Below are experts of layer 2 (counted from 0) of a mixture-of-experts language model. Rows are named router (the router's row for the expert), gate (a neuron's input weights, with its number), up (a neuron's input weights, with its number) and show model dimensions 0-127. Each number is 50 + 10 x the weight over its row's rms, rounded and kept within 0 to 99.
After each expert's rows: a language model's description of what the expert responds to. This comes from a sample of Wikipedia text that the model never trained on.

# expert 11
router:40 61 45 40 37 36 61 62 39 33 58 37 60 48 38 39 60 53 46 63 38 62 56 44 62 51 56 49 46 45 56 62 43 50 41 44 59 61 40 39 61 59 63 45 44 59 43 34 43 64 58 40 40 43 59 60 39 36 60 39 64 36 49 56 46 58 63 52 51 36 66 64 66 37 49 58 34 59 41 36 42 58 46 56 63 56 35 38 38 46 40 50 37 60 60 68 42 63 41 44 52 40 43 45 46 45 37 65 55 45 43 61 41 59 61 61 61 54 35 34 47 36 37 62 64 53 55 40
gate0:38 67 62 53 43 55 37 64 26 45 38 52 49 36 56 50 57 53 49 72 37 39 54 37 42 60 48 42 42 49 57 41 58 60 43 49 70 51 50 52 60 32 60 65 47 36 56 40 44 50 59 53 53 48 58 40 50 45 55 46 46 67 44 61 59 57 68 57 58 50 47 45 41 62 51 51 41 55 47 55 57 36 44 50 50 57 52 40 30 66 50 56 44 65 34 52 57 57 53 53 64 49 32 42 55 39 62 43 34 57 61 50 33 55 61 60 57 46 26 36 49 51 60 46 45 56 46 57
up0:42 46 57 34 58 52 70 46 53 58 51 54 49 46 65 45 51 38 64 55 71 51 53 49 44 47 46 60 59 42 50 61 55 62 60 64 50 51 49 60 34 57 44 63 46 51 65 67 54 59 42 57 41 35 43 56 46 74 53 55 51 44 73 38 44 43 49 52 51 41 69 41 40 46 44 49 60 56 46 49 42 53 63 55 44 42 39 42 70 49 38 59 61 51 53 55 35 44 54 42 73 58 47 57 38 52 59 63 53 56 40 44 76 56 41 51 44 69 40 43 57 51 53 59 34 50 48 59
gate1:42 49 39 49 47 62 61 60 46 62 46 33 56 45 43 47 48 27 36 52 64 37 45 50 74 68 55 48 46 49 45 47 37 71 55 65 44 51 43 62 34 56 27 47 44 29 48 50 52 52 29 51 61 67 45 61 41 72 52 46 42 29 44 32 22 40 36 48 57 57 52 25 40 53 46 45 62 49 58 44 59 49 43 48 37 44 51 46 55 47 52 43 65 50 61 53 39 55 58 31 59 46 60 58 32 56 60 54 58 63 51 63 54 52 43 48 45 47 53 52 54 48 51 56 38 42 56 52
up1:51 73 54 55 55 33 52 70 46 46 39 43 67 55 53 47 62 50 57 42 74 51 56 49 52 41 51 48 49 55 72 50 48 28 41 29 57 61 46 37 27 41 59 55 46 55 74 64 49 36 47 61 50 46 44 55 52 57 51 62 48 39 43 61 56 51 58 45 44 38 50 60 58 26 47 59 46 57 44 62 64 56 38 60 57 58 38 49 59 50 55 52 58 40 58 50 54 59 50 63 63 41 49 63 34 36 45 41 42 36 67 39 68 52 56 54 57 59 57 37 70 43 53 41 46 50 54 40
gate2:59 47 49 58 54 61 48 50 32 49 56 37 43 63 50 52 63 53 52 63 60 49 36 51 28 55 58 39 65 54 41 70 50 42 44 56 59 43 37 42 57 64 50 38 42 33 57 46 60 58 50 38 61 48 51 44 61 47 47 48 42 54 40 51 71 54 59 58 49 60 45 52 57 36 50 54 61 57 73 40 52 56 49 50 43 55 42 45 51 61 59 50 65 53 57 41 51 64 14 49 58 61 44 42 50 54 55 51 52 51 59 61 39 64 38 48 31 52 70 57 57 62 29 37 47 38 43 51
up2:49 36 44 43 47 51 56 47 41 64 44 45 41 52 68 38 37 66 49 49 53 66 43 36 49 48 46 56 50 39 51 56 40 50 48 59 45 26 66 59 55 33 36 36 52 55 53 57 48 53 44 47 42 48 56 62 46 48 31 44 36 34 58 42 53 62 53 41 56 61 44 44 31 54 42 45 68 51 49 47 57 51 72 40 64 55 67 46 37 46 47 39 55 40 51 46 63 49 59 42 50 51 60 61 50 66 61 42 50 59 57 47 56 45 42 54 62 65 37 43 60 63 38 50 46 47 42 38
gate3:42 61 60 65 67 61 56 39 56 54 53 56 53 61 67 42 43 74 48 58 52 42 48 70 50 56 47 46 62 44 56 59 48 72 53 35 37 43 30 54 68 42 43 53 65 49 42 55 54 58 64 46 65 47 60 49 66 39 42 43 70 48 70 40 55 45 62 48 67 46 36 50 54 34 49 53 53 37 43 52 63 58 36 39 32 47 59 64 49 55 35 43 48 41 43 54 57 37 44 55 55 43 54 55 39 45 42 52 55 60 41 58 36 38 57 33 45 38 67 39 60 47 59 33 46 44 51 50
up3:45 31 52 41 62 46 35 52 38 54 52 38 37 50 44 48 34 44 51 73 72 61 50 38 57 53 65 33 61 42 65 53 55 32 54 63 50 37 48 55 36 34 68 23 44 49 55 58 49 41 52 48 53 70 42 55 28 52 59 40 76 45 52 39 59 43 37 37 44 52 41 55 61 43 57 52 56 43 49 57 56 50 58 43 33 61 49 46 54 23 66 42 48 60 70 47 52 40 49 36 51 66 39 40 46 46 28 48 39 48 51 41 37 40 45 61 32 52 45 48 55 63 39 49 52 55 56 64
It responds to: Auxiliary verbs after a subject or relative pronoun, such as was, had, been, plus accented word pieces and unusual tokens in titles.

# expert 26
router:37 60 39 39 38 36 59 60 37 35 58 37 60 48 40 36 61 50 41 57 39 65 58 42 62 55 55 51 46 43 58 67 43 47 41 45 57 60 41 38 60 62 61 38 41 62 44 39 48 66 60 40 38 44 55 58 38 41 62 42 60 39 50 54 48 58 63 50 50 38 64 63 63 39 48 63 34 61 39 41 41 60 51 56 64 53 33 38 40 45 41 47 35 58 58 64 40 61 43 42 51 40 45 43 46 46 35 64 57 44 42 62 39 60 66 62 58 56 36 36 43 37 40 61 61 52 56 38
gate0:35 62 45 60 64 42 57 54 62 41 41 53 50 49 51 55 54 57 59 41 43 51 61 52 46 48 50 66 55 50 51 46 63 42 65 49 56 35 64 60 52 53 41 65 62 28 51 55 41 52 31 35 57 52 48 60 39 47 40 58 48 40 51 51 52 52 40 63 50 70 30 41 45 41 46 51 56 47 42 63 29 53 42 51 28 40 36 42 39 41 65 43 46 44 54 39 40 48 53 36 40 40 52 64 64 60 53 36 27 73 38 47 52 50 58 50 44 59 38 53 42 58 55 55 29 57 36 53
up0:30 31 60 44 63 64 46 67 41 37 61 42 38 43 58 55 58 41 39 42 67 54 40 51 49 62 43 43 54 51 40 48 48 34 44 58 45 61 45 49 55 57 47 33 40 58 46 28 73 63 54 55 57 64 51 67 45 55 48 49 47 55 54 42 50 71 51 42 30 34 35 37 46 55 59 36 52 43 52 58 59 51 60 39 75 56 59 39 55 55 59 46 37 45 66 54 66 53 44 45 51 54 26 44 42 43 81 48 59 57 72 54 55 45 46 50 49 57 49 59 71 50 61 50 51 52 65 38
gate1:55 51 41 49 55 56 40 47 63 43 47 63 44 43 48 47 61 40 57 60 44 31 58 45 42 46 42 32 46 48 67 65 70 50 73 48 60 56 56 63 54 39 43 54 59 44 54 56 42 45 65 68 66 55 37 46 53 47 51 34 59 58 50 61 49 54 65 49 31 49 62 37 30 44 42 34 48 49 71 52 49 56 66 41 52 48 46 48 45 54 46 47 33 56 30 56 64 66 54 53 42 59 35 58 51 39 52 50 52 29 48 43 52 34 26 56 56 63 58 53 38 46 56 35 54 43 37 48
up1:66 49 39 51 50 50 50 51 59 59 55 45 42 60 37 47 59 22 63 54 49 40 35 56 46 59 37 47 48 60 66 47 60 54 40 41 44 41 50 47 46 44 36 38 54 57 47 78 53 50 45 62 56 43 46 62 52 51 46 53 59 39 58 50 37 49 52 48 58 43 40 59 55 49 64 77 69 46 57 66 53 66 49 44 32 64 53 33 57 50 27 36 46 36 53 47 45 56 43 49 47 42 30 40 61 36 52 64 59 43 53 55 38 45 39 55 39 68 60 50 39 50 64 59 54 61 34 64
gate2:26 67 49 47 28 70 41 42 48 58 44 43 66 42 44 49 47 56 52 44 52 44 51 62 46 64 44 45 68 37 64 38 50 57 36 49 70 52 52 47 68 61 29 36 62 28 45 55 60 53 42 61 69 31 70 63 44 53 56 47 55 54 55 56 39 56 30 47 51 47 64 65 38 40 57 37 48 51 59 53 60 35 54 62 64 60 42 61 49 33 63 43 55 47 59 31 61 60 68 52 50 53 48 47 36 51 55 47 47 52 59 52 55 53 50 37 35 42 48 59 55 62 48 47 54 62 68 47
up2:50 42 55 58 36 59 50 64 67 74 44 58 64 42 34 51 36 57 62 49 70 51 51 56 48 44 72 54 54 64 70 45 52 45 46 51 55 73 54 60 60 58 63 45 46 41 50 29 60 56 23 48 49 43 59 52 33 48 45 42 52 27 65 40 45 61 39 50 44 42 52 60 57 53 70 50 50 60 36 44 62 46 47 46 45 32 34 60 46 35 66 63 54 44 52 38 49 49 37 63 39 50 39 59 55 53 61 34 47 42 60 45 44 49 44 52 61 52 56 51 51 49 42 55 57 48 70 52
gate3:54 46 45 53 49 50 41 50 40 56 54 52 59 66 47 58 59 53 62 54 38 43 51 50 55 39 46 53 48 58 55 41 66 68 37 45 43 51 80 35 28 49 49 46 40 35 53 54 54 39 52 55 57 47 47 46 46 62 37 51 51 56 54 31 59 61 52 58 49 47 55 60 29 37 52 40 35 46 33 58 40 45 49 39 65 56 60 57 38 56 58 65 52 55 41 34 52 30 55 53 66 38 50 60 46 39 47 48 41 49 59 54 58 49 41 73 53 52 39 47 51 65 45 56 51 57 29 50
up3:49 36 23 46 45 47 58 49 52 27 41 45 52 50 51 52 64 46 52 49 29 63 39 47 45 61 53 40 44 38 40 57 57 60 47 53 38 56 52 55 68 39 49 48 45 60 71 63 46 28 46 56 53 61 37 58 55 57 60 57 28 41 45 59 45 35 42 32 35 52 46 62 57 45 60 59 40 40 45 44 54 44 57 43 60 42 42 47 60 61 64 32 63 53 26 46 63 32 41 54 65 41 75 65 48 41 38 53 55 45 53 47 43 55 35 50 52 63 38 41 44 53 52 62 69 58 34 41
It responds to: Commas after names or clauses, pipes in statistics tables, and column words like Coordinates, December, and first names such as David or Donald.

# expert 9
router:57 64 64 38 63 65 54 59 53 51 32 50 27 55 62 50 45 51 54 59 55 49 43 54 61 61 54 42 65 37 63 50 63 36 41 46 56 49 66 65 59 33 39 71 62 59 58 43 47 58 37 67 43 55 60 41 41 49 34 64 60 47 51 62 43 55 58 63 46 52 34 41 44 39 61 59 43 59 41 35 68 38 44 30 58 35 42 42 38 61 73 60 59 36 48 58 64 52 43 47 58 62 58 55 62 65 43 51 58 35 63 60 47 46 39 44 27 59 71 64 43 47 70 50 40 50 32 60
gate0:58 46 52 31 32 43 53 52 39 41 31 58 48 51 40 47 57 38 47 43 45 42 27 44 61 55 54 55 60 63 62 51 42 46 50 59 29 49 42 51 48 74 55 36 43 53 58 51 47 49 70 52 73 40 60 49 52 49 53 48 37 33 47 69 66 64 44 38 59 33 71 48 62 58 52 47 51 46 55 44 49 55 38 60 60 48 53 59 65 53 45 63 63 45 38 56 54 53 25 66 65 48 42 62 34 83 48 38 35 54 56 53 40 54 57 49 57 31 35 67 40 50 47 48 60 67 66 50
up0:55 46 39 58 51 56 51 56 42 58 59 44 59 61 32 37 56 60 54 34 36 52 73 56 37 55 44 61 47 52 55 47 41 41 57 52 54 63 48 38 47 42 29 49 55 66 39 50 58 43 37 54 46 31 45 40 38 61 51 42 58 50 36 58 48 57 48 52 52 58 35 56 37 42 56 45 54 50 36 63 51 33 41 53 61 55 56 32 44 50 27 28 41 57 67 38 67 57 56 44 46 50 55 38 63 29 65 57 56 54 34 63 37 35 48 44 36 61 45 50 41 50 65 30 47 52 54 39
gate1:57 48 49 76 46 41 65 59 53 55 72 62 39 48 57 54 52 51 46 43 48 42 24 43 51 41 48 59 41 36 74 57 47 67 49 31 33 37 53 51 58 57 41 64 53 55 39 41 37 62 54 50 41 53 49 40 53 64 42 52 43 73 58 48 52 41 52 56 39 50 46 40 47 55 71 51 61 63 35 48 42 46 57 41 45 37 35 58 50 48 68 47 56 38 43 51 64 45 53 44 43 65 54 56 66 50 49 56 64 34 63 51 43 50 44 46 35 73 31 51 39 65 48 54 47 40 32 45
up1:53 43 57 45 47 58 56 43 54 58 63 66 41 63 39 56 57 39 61 33 42 78 56 64 44 48 41 38 45 60 41 55 61 44 42 64 55 34 53 44 52 55 41 57 67 57 57 48 46 42 63 49 63 46 65 65 49 35 47 59 43 65 41 66 51 43 37 43 45 42 45 43 59 44 31 44 51 39 55 66 61 45 45 52 39 44 48 54 48 62 41 58 59 53 28 49 47 47 56 42 36 38 64 50 49 32 45 45 48 64 38 61 53 63 49 44 62 24 64 58 56 63 69 64 44 59 68 54
gate2:64 59 60 53 45 50 59 39 46 34 61 48 48 40 52 49 48 48 55 45 35 51 50 35 66 51 38 63 52 51 59 35 71 57 35 49 33 65 53 41 59 49 48 47 43 61 70 41 62 48 70 61 55 46 57 33 36 28 49 54 49 38 60 47 63 60 39 56 42 55 53 68 49 66 55 61 33 37 60 48 63 66 51 30 48 46 52 47 43 55 64 60 54 58 33 44 46 59 39 54 51 60 45 68 48 57 44 53 50 42 43 44 50 52 67 57 43 57 69 40 62 54 32 46 61 38 46 54
up2:37 58 61 41 49 53 62 49 52 61 41 61 49 39 54 48 52 41 56 51 57 47 61 57 67 50 37 55 43 64 40 53 52 55 50 33 42 60 54 50 62 54 42 60 54 27 25 55 51 48 39 44 53 50 47 60 62 57 41 38 50 60 62 45 45 44 62 48 45 56 49 45 38 36 51 50 34 41 65 52 47 48 45 31 52 71 44 33 39 45 50 36 59 68 58 37 48 61 59 46 46 57 58 64 56 48 40 37 33 38 61 58 51 53 48 48 50 39 38 44 56 63 50 51 51 49 26 55
gate3:46 41 50 58 35 50 40 44 44 46 38 56 47 48 52 42 56 58 36 53 67 43 36 65 53 52 41 56 43 44 61 69 35 39 42 40 33 53 47 55 53 74 46 38 52 53 51 65 40 60 54 59 52 60 37 42 32 55 48 66 49 41 36 56 51 48 69 58 46 58 45 51 57 56 67 38 64 45 54 63 34 47 54 46 44 63 54 45 37 43 26 40 41 42 60 74 44 62 69 41 54 51 46 42 67 61 35 42 51 59 48 58 48 47 56 36 46 61 34 33 54 47 54 51 35 52 56 58
up3:45 52 64 53 62 42 44 69 56 55 38 51 61 56 63 29 48 41 54 44 29 43 61 76 65 33 43 39 55 46 44 49 63 45 56 60 46 46 38 42 61 46 40 62 33 43 32 58 62 41 46 66 46 40 57 62 40 43 42 39 44 43 63 54 50 66 50 60 61 44 52 49 58 65 51 54 60 60 40 66 50 43 41 62 34 39 37 57 47 41 52 44 50 34 59 44 53 40 63 44 45 35 44 35 34 50 58 58 60 60 52 56 42 52 56 56 62 34 32 46 46 36 53 68 50 63 49 44
It responds to: The, his, their, its and this after prepositions or verbs, as in "of the", "to their", "were the defending".

# expert 16
router:38 60 43 38 39 37 62 63 38 35 58 37 59 52 40 38 61 48 42 57 37 65 57 42 63 54 55 49 46 43 58 65 42 47 40 45 58 61 40 40 60 62 63 41 41 63 44 38 46 65 60 40 39 44 57 60 38 39 63 41 60 37 51 52 46 57 63 51 52 40 66 62 63 40 49 65 34 60 40 40 40 60 50 57 64 54 36 36 40 45 40 46 36 59 57 63 41 62 46 42 53 40 45 42 45 46 38 63 55 44 43 63 38 59 65 62 57 55 36 37 42 37 38 63 60 54 57 37
gate0:49 48 67 38 42 26 64 38 40 68 54 55 67 50 43 59 41 59 64 43 32 54 54 57 34 62 64 65 47 45 57 33 53 73 35 32 70 40 53 56 53 56 37 53 45 41 59 48 60 54 61 52 41 42 56 43 60 32 52 41 50 62 54 40 70 44 57 37 45 67 48 43 57 56 66 60 49 37 59 74 61 54 56 45 69 48 46 56 40 54 52 58 41 50 41 48 42 48 52 43 70 53 43 41 53 54 51 62 59 45 50 48 54 48 49 45 48 48 60 48 38 53 44 57 32 60 39 46
up0:59 54 76 51 53 41 53 44 53 37 46 64 54 53 41 54 53 64 40 42 45 55 66 57 63 64 62 61 77 59 38 56 51 47 60 51 46 49 44 68 66 41 63 49 43 42 45 65 62 45 58 53 68 41 32 61 55 48 54 51 54 49 62 62 50 39 41 68 48 53 45 43 57 50 51 56 48 59 39 35 46 39 45 61 23 77 48 50 24 57 40 40 53 50 50 65 24 51 43 54 39 53 60 50 47 69 71 45 50 49 56 54 46 60 71 54 45 51 66 59 49 55 56 62 52 54 39 55
gate1:56 54 62 58 55 55 42 47 60 45 46 49 37 44 34 62 44 52 61 57 49 64 40 52 46 52 51 55 36 27 36 44 38 57 46 49 57 50 68 47 62 56 63 52 52 68 72 65 49 39 59 36 37 43 46 52 55 35 53 34 37 61 62 40 44 40 55 51 54 47 36 49 51 47 49 76 51 62 66 57 60 55 46 43 33 57 59 57 49 48 52 38 47 36 46 37 46 48 62 51 65 56 45 45 68 36 59 35 48 43 47 52 56 72 45 54 45 41 49 61 34 52 59 55 52 52 59 54
up1:43 60 67 60 52 52 35 55 54 47 39 49 50 70 46 46 69 57 51 47 47 41 51 28 34 61 55 65 46 66 55 60 35 53 43 57 48 67 46 31 50 54 44 33 42 50 59 40 44 73 45 62 53 56 43 30 44 52 50 40 55 64 50 63 40 53 63 72 36 39 48 41 48 68 54 59 47 40 42 45 50 54 43 53 51 37 53 61 49 57 46 38 41 50 69 46 59 48 31 48 70 53 67 59 70 59 56 56 68 49 41 46 35 60 45 50 42 57 40 45 34 45 67 58 49 45 51 58
gate2:47 31 41 47 60 54 50 43 42 41 39 53 44 63 44 41 40 51 57 53 59 48 68 41 51 31 41 51 40 48 57 39 56 39 50 59 48 42 55 48 39 56 55 53 49 45 42 52 48 56 46 52 47 43 39 29 43 49 57 48 46 54 52 40 58 42 44 72 70 48 70 65 47 38 51 64 54 46 56 19 51 50 51 44 39 51 57 61 46 48 40 44 48 52 48 47 51 48 41 40 53 63 63 48 36 50 41 71 43 57 44 45 38 44 21 31 42 37 47 57 47 59 42 44 37 71 48 44
up2:63 41 64 43 59 61 48 40 49 55 54 45 66 52 51 55 60 47 58 54 50 59 39 32 60 64 65 50 70 44 54 57 40 50 53 38 54 55 43 74 51 65 29 42 62 41 70 45 43 68 49 58 61 43 64 32 53 39 52 59 42 61 40 45 47 47 56 42 61 58 60 57 57 60 48 62 41 51 68 55 29 42 46 35 42 29 44 49 40 46 48 47 44 67 60 63 50 51 47 44 45 51 56 34 49 53 47 33 49 51 44 50 52 47 49 50 53 56 48 53 53 36 60 59 54 49 39 42
gate3:58 45 73 48 75 35 40 51 48 60 47 48 34 54 52 49 57 48 61 53 48 54 52 47 44 35 50 52 63 50 37 57 72 57 56 54 53 59 64 63 58 32 38 50 56 36 66 59 51 57 22 51 59 48 48 59 49 41 48 52 40 60 55 71 45 37 45 61 38 60 67 58 38 57 45 53 56 43 70 44 44 53 47 33 51 49 46 57 68 32 52 37 73 50 65 42 43 49 42 68 61 58 55 55 47 51 50 41 58 59 63 63 50 41 57 73 37 59 51 39 51 54 57 48 42 59 57 41
up3:56 60 54 50 71 56 59 62 45 48 40 55 74 68 63 59 65 50 48 63 49 56 38 69 60 54 68 41 39 40 66 42 49 56 64 44 50 33 67 50 63 44 49 33 51 64 44 47 62 67 35 54 42 59 60 44 52 58 61 46 60 41 54 42 67 59 44 42 55 54 55 36 57 58 61 71 45 37 48 40 56 62 61 38 38 44 55 42 31 32 41 67 50 29 47 56 40 52 61 50 55 35 40 59 52 54 36 53 70 49 37 43 48 24 60 50 63 36 43 41 48 44 48 57 49 46 55 55
It responds to: Pipe separators, commas and years in stats and results tables, plus column headers like Apps, Won, Nominated.

# expert 37
router:46 57 61 40 53 59 56 57 35 49 43 47 44 59 57 53 35 52 58 62 45 51 40 56 52 50 59 44 61 53 61 52 52 45 44 44 50 64 46 60 56 37 43 62 61 52 44 39 41 59 50 59 53 59 61 57 41 42 33 55 65 43 36 62 30 58 39 58 43 57 57 44 41 42 58 59 42 56 41 30 67 50 36 30 54 52 40 40 40 61 58 56 61 40 54 62 68 42 48 39 44 57 68 36 70 52 38 50 54 40 47 52 42 57 38 58 33 58 70 71 40 35 62 51 51 53 42 52
gate0:34 59 50 37 49 31 41 46 74 32 47 56 42 55 42 55 45 60 58 52 54 53 43 42 66 60 53 37 38 47 57 39 27 75 47 64 33 46 45 40 60 59 61 62 53 64 48 54 42 68 37 47 62 69 53 52 40 41 41 52 54 47 40 53 66 44 37 48 53 49 45 25 41 53 41 42 45 38 37 48 45 51 42 72 68 71 50 65 53 53 66 35 39 49 59 43 50 57 50 63 59 63 48 57 41 46 42 44 71 72 61 41 45 65 57 56 46 60 46 52 50 49 56 50 47 48 54 45
up0:56 69 47 38 54 37 52 57 40 37 47 44 51 57 57 36 49 54 39 64 66 69 61 50 42 60 61 38 41 51 59 54 34 42 52 48 41 41 65 56 44 56 45 52 43 49 36 53 39 49 50 33 71 51 53 44 36 47 57 61 57 50 48 46 52 74 45 37 49 47 54 49 58 58 70 52 39 46 39 54 66 53 41 50 69 61 47 41 51 51 48 53 57 75 44 53 65 52 52 54 63 68 70 44 47 50 54 49 45 81 35 50 45 57 31 45 41 64 57 66 65 43 37 45 54 45 29 57
gate1:63 43 58 47 39 65 54 45 49 61 59 37 50 63 52 68 41 52 58 48 47 53 48 64 33 48 46 49 52 44 54 43 68 43 48 67 48 38 55 57 62 49 58 64 38 47 35 49 62 41 50 60 60 60 49 54 60 50 39 67 46 42 60 51 38 58 59 50 44 43 46 54 59 56 47 64 47 64 55 38 57 36 40 63 63 40 46 54 53 53 51 45 65 43 66 46 65 34 53 31 38 39 59 53 37 45 58 39 37 59 49 39 65 45 35 63 57 59 74 48 39 39 55 43 57 52 54 57
up1:63 46 48 53 53 49 41 56 53 46 68 47 44 59 55 48 51 40 46 53 65 48 30 41 46 42 53 36 60 47 45 31 46 58 51 44 60 49 42 29 54 48 58 41 63 62 51 40 37 41 21 58 50 24 68 39 47 49 53 37 69 43 63 55 47 33 54 58 66 47 34 51 54 68 38 55 47 48 48 53 47 44 59 49 40 43 55 48 56 50 49 54 63 52 39 48 54 44 55 48 46 63 62 53 43 71 60 48 48 44 42 51 50 55 40 38 72 49 52 44 57 66 48 52 50 41 47 61
gate2:67 63 49 73 53 55 66 45 51 51 53 52 54 49 45 49 51 57 49 36 52 72 56 32 41 49 56 56 36 37 47 67 61 33 49 61 64 66 61 50 50 61 55 57 64 38 50 49 55 33 52 29 37 48 54 54 50 53 60 51 57 49 68 73 69 60 18 39 35 61 78 47 45 42 56 49 59 46 49 42 47 31 43 48 46 46 44 49 42 49 61 39 51 49 65 62 60 58 55 46 59 41 59 49 44 53 52 54 57 46 49 45 54 37 58 43 45 46 48 60 48 46 31 52 51 42 41 47
up2:61 38 58 59 29 56 46 52 55 47 50 48 54 59 44 44 49 45 42 51 52 41 48 54 61 76 51 50 57 58 55 45 61 45 53 60 61 46 47 41 55 32 43 66 37 61 55 65 57 56 47 41 75 50 60 29 60 41 48 52 56 57 42 37 42 56 47 51 47 50 60 56 57 67 41 46 43 66 65 44 39 62 43 59 46 40 48 55 47 37 67 50 46 58 51 39 33 38 54 46 57 51 53 52 51 39 37 53 50 67 65 46 46 34 31 45 45 59 37 53 39 41 52 24 32 34 41 44
gate3:59 46 49 58 54 50 31 48 40 51 54 59 60 48 41 57 52 54 46 39 35 59 63 59 48 61 55 60 58 64 39 50 54 43 45 61 57 52 56 72 65 59 52 67 58 32 73 50 39 66 47 53 59 35 45 61 39 50 54 62 66 57 34 34 50 50 57 41 52 48 40 71 51 47 51 41 39 62 55 31 45 34 46 61 46 62 60 63 62 45 30 32 55 39 57 57 51 51 64 42 37 60 57 40 55 39 69 49 58 63 43 56 53 62 51 43 51 64 57 44 61 56 51 54 50 47 47 57
up3:56 48 53 52 47 50 62 57 38 40 58 59 34 58 56 58 48 31 36 74 57 42 53 33 40 31 60 32 46 44 30 52 32 51 66 48 53 54 52 58 46 41 53 63 64 45 38 35 50 55 34 56 32 47 46 28 60 44 45 47 53 61 52 36 56 61 56 65 34 36 53 35 48 53 47 51 50 44 57 66 68 44 30 42 38 48 68 57 52 46 54 40 46 53 36 44 45 70 56 57 62 64 44 55 35 52 52 49 66 70 60 40 48 58 53 45 61 37 47 47 31 39 53 42 44 53 54 42
It responds to: The articles the and The, and possessive or demonstrative determiners such as his, their, its, this, often opening articles or sentences.

# expert 39
router:37 60 40 38 38 38 59 64 38 34 61 39 60 50 39 39 59 51 44 58 39 63 57 42 63 51 54 50 45 43 57 65 43 45 41 45 59 62 39 41 61 62 62 39 43 62 44 41 48 63 60 39 39 42 57 61 39 40 63 40 61 37 51 52 45 57 64 52 51 39 64 63 63 39 48 63 33 61 38 41 41 58 49 56 63 55 36 38 41 45 40 46 36 58 58 64 40 61 45 41 51 39 44 44 45 47 38 64 57 44 42 60 37 59 64 63 58 57 38 36 42 37 38 62 61 54 58 38
gate0:53 42 53 64 48 44 49 60 50 40 40 41 49 31 51 50 42 61 30 61 50 49 44 43 55 33 42 39 57 40 36 56 65 50 47 51 62 52 65 54 52 41 51 40 56 41 33 52 57 59 56 31 45 45 50 40 51 40 54 49 44 60 37 57 30 46 49 32 55 33 48 39 51 56 48 29 60 57 43 46 52 37 56 36 39 51 62 45 49 59 58 49 41 39 52 42 45 32 42 41 39 53 59 52 65 36 50 64 63 73 38 44 54 67 46 69 35 36 51 61 61 51 64 35 63 64 53 44
up0:70 48 53 51 45 41 52 75 39 46 46 47 51 61 39 36 57 43 54 52 39 51 38 51 33 34 63 65 42 35 44 61 38 67 75 61 29 51 46 61 61 48 49 51 59 56 46 50 56 75 44 44 65 42 44 49 40 55 36 55 42 42 57 54 59 60 51 40 37 60 36 37 56 61 58 56 36 52 52 37 39 55 55 62 47 46 47 76 67 56 27 20 43 39 57 51 49 44 59 58 37 45 48 62 55 49 41 56 56 56 48 54 39 61 51 28 64 76 49 47 57 46 53 54 45 44 49 50
gate1:53 45 39 46 42 61 45 49 45 70 38 50 44 40 40 53 46 24 57 63 62 50 44 40 50 39 52 48 39 34 59 43 55 48 32 50 43 51 41 51 48 61 49 57 52 52 60 47 57 30 62 69 57 62 37 55 40 51 36 41 35 55 50 45 44 38 60 49 63 54 58 45 37 51 35 38 50 60 57 60 42 48 29 52 45 43 55 49 52 55 65 38 68 65 54 34 73 50 55 38 51 62 43 61 45 50 58 59 24 41 45 42 62 55 55 39 55 69 52 55 54 61 67 51 43 53 57 29
up1:45 69 69 52 58 44 49 66 56 56 47 38 49 61 56 34 56 57 41 53 44 32 44 65 46 46 40 59 61 45 45 50 41 39 55 46 33 63 50 36 49 41 41 42 65 33 38 52 55 46 57 55 75 46 75 57 57 41 49 56 37 32 51 55 47 48 44 45 73 52 45 51 37 54 50 44 48 55 48 67 47 68 47 54 45 41 57 39 49 55 45 54 63 44 68 60 55 47 63 41 44 47 64 63 63 46 49 67 72 53 42 44 41 50 50 42 58 68 40 49 51 58 46 54 58 40 36 41
gate2:47 42 41 56 54 50 45 57 55 59 62 33 56 64 57 51 42 46 52 53 66 53 49 35 47 52 64 54 58 39 52 40 55 65 55 37 31 42 62 57 32 64 46 74 42 54 56 48 37 35 52 63 53 35 38 53 29 43 56 55 48 73 56 51 49 51 46 46 38 45 38 48 37 42 43 41 39 34 57 59 46 50 37 60 45 52 51 55 74 62 55 76 47 49 38 42 44 47 34 57 44 34 59 37 56 44 59 46 45 58 58 60 55 42 51 69 55 61 56 56 50 63 59 56 45 42 36 42
up2:51 55 62 52 58 52 42 42 39 37 59 41 84 52 42 37 49 50 63 66 41 42 64 61 60 57 54 46 38 61 66 36 46 35 44 29 51 46 41 36 49 56 39 54 42 63 53 47 50 43 54 61 44 57 46 51 42 62 55 68 55 50 54 35 61 57 46 54 40 43 50 34 43 51 42 56 40 59 44 36 47 42 45 61 58 67 53 50 66 42 63 45 52 50 40 57 48 51 52 32 41 61 48 46 35 54 49 45 54 47 51 73 41 53 38 42 61 48 75 57 54 51 53 54 53 43 55 55
gate3:45 41 48 50 52 55 62 55 52 28 43 48 38 57 54 61 44 51 54 64 53 60 38 40 47 63 54 35 62 55 47 40 36 44 47 67 35 56 49 36 58 35 54 57 60 52 58 62 54 47 56 55 36 31 43 43 57 44 50 44 40 50 60 58 48 44 32 48 30 57 60 41 36 58 52 44 58 30 63 45 71 62 48 39 51 36 57 43 61 40 41 43 53 59 58 45 59 36 35 40 36 35 38 41 69 44 55 56 52 41 43 40 59 50 39 36 53 55 49 37 53 46 49 48 51 34 45 50
up3:49 47 67 45 51 41 37 48 45 52 40 54 61 42 47 46 37 45 55 49 45 55 32 67 54 40 61 55 50 50 49 61 66 56 35 42 58 41 33 54 43 65 64 44 55 60 67 64 42 61 50 51 55 66 60 28 37 70 62 55 43 55 58 61 48 71 70 71 67 66 59 60 48 44 50 67 46 49 30 51 44 56 56 39 35 54 56 45 49 67 37 61 59 58 65 46 72 47 33 33 59 51 48 57 56 59 60 48 51 45 73 44 54 52 64 66 44 55 41 48 39 45 54 57 45 48 57 52
It responds to: Astro in astronaut words, plus list line endings, closing quotes after song titles, -19 after COVID, and words like Young, back, life.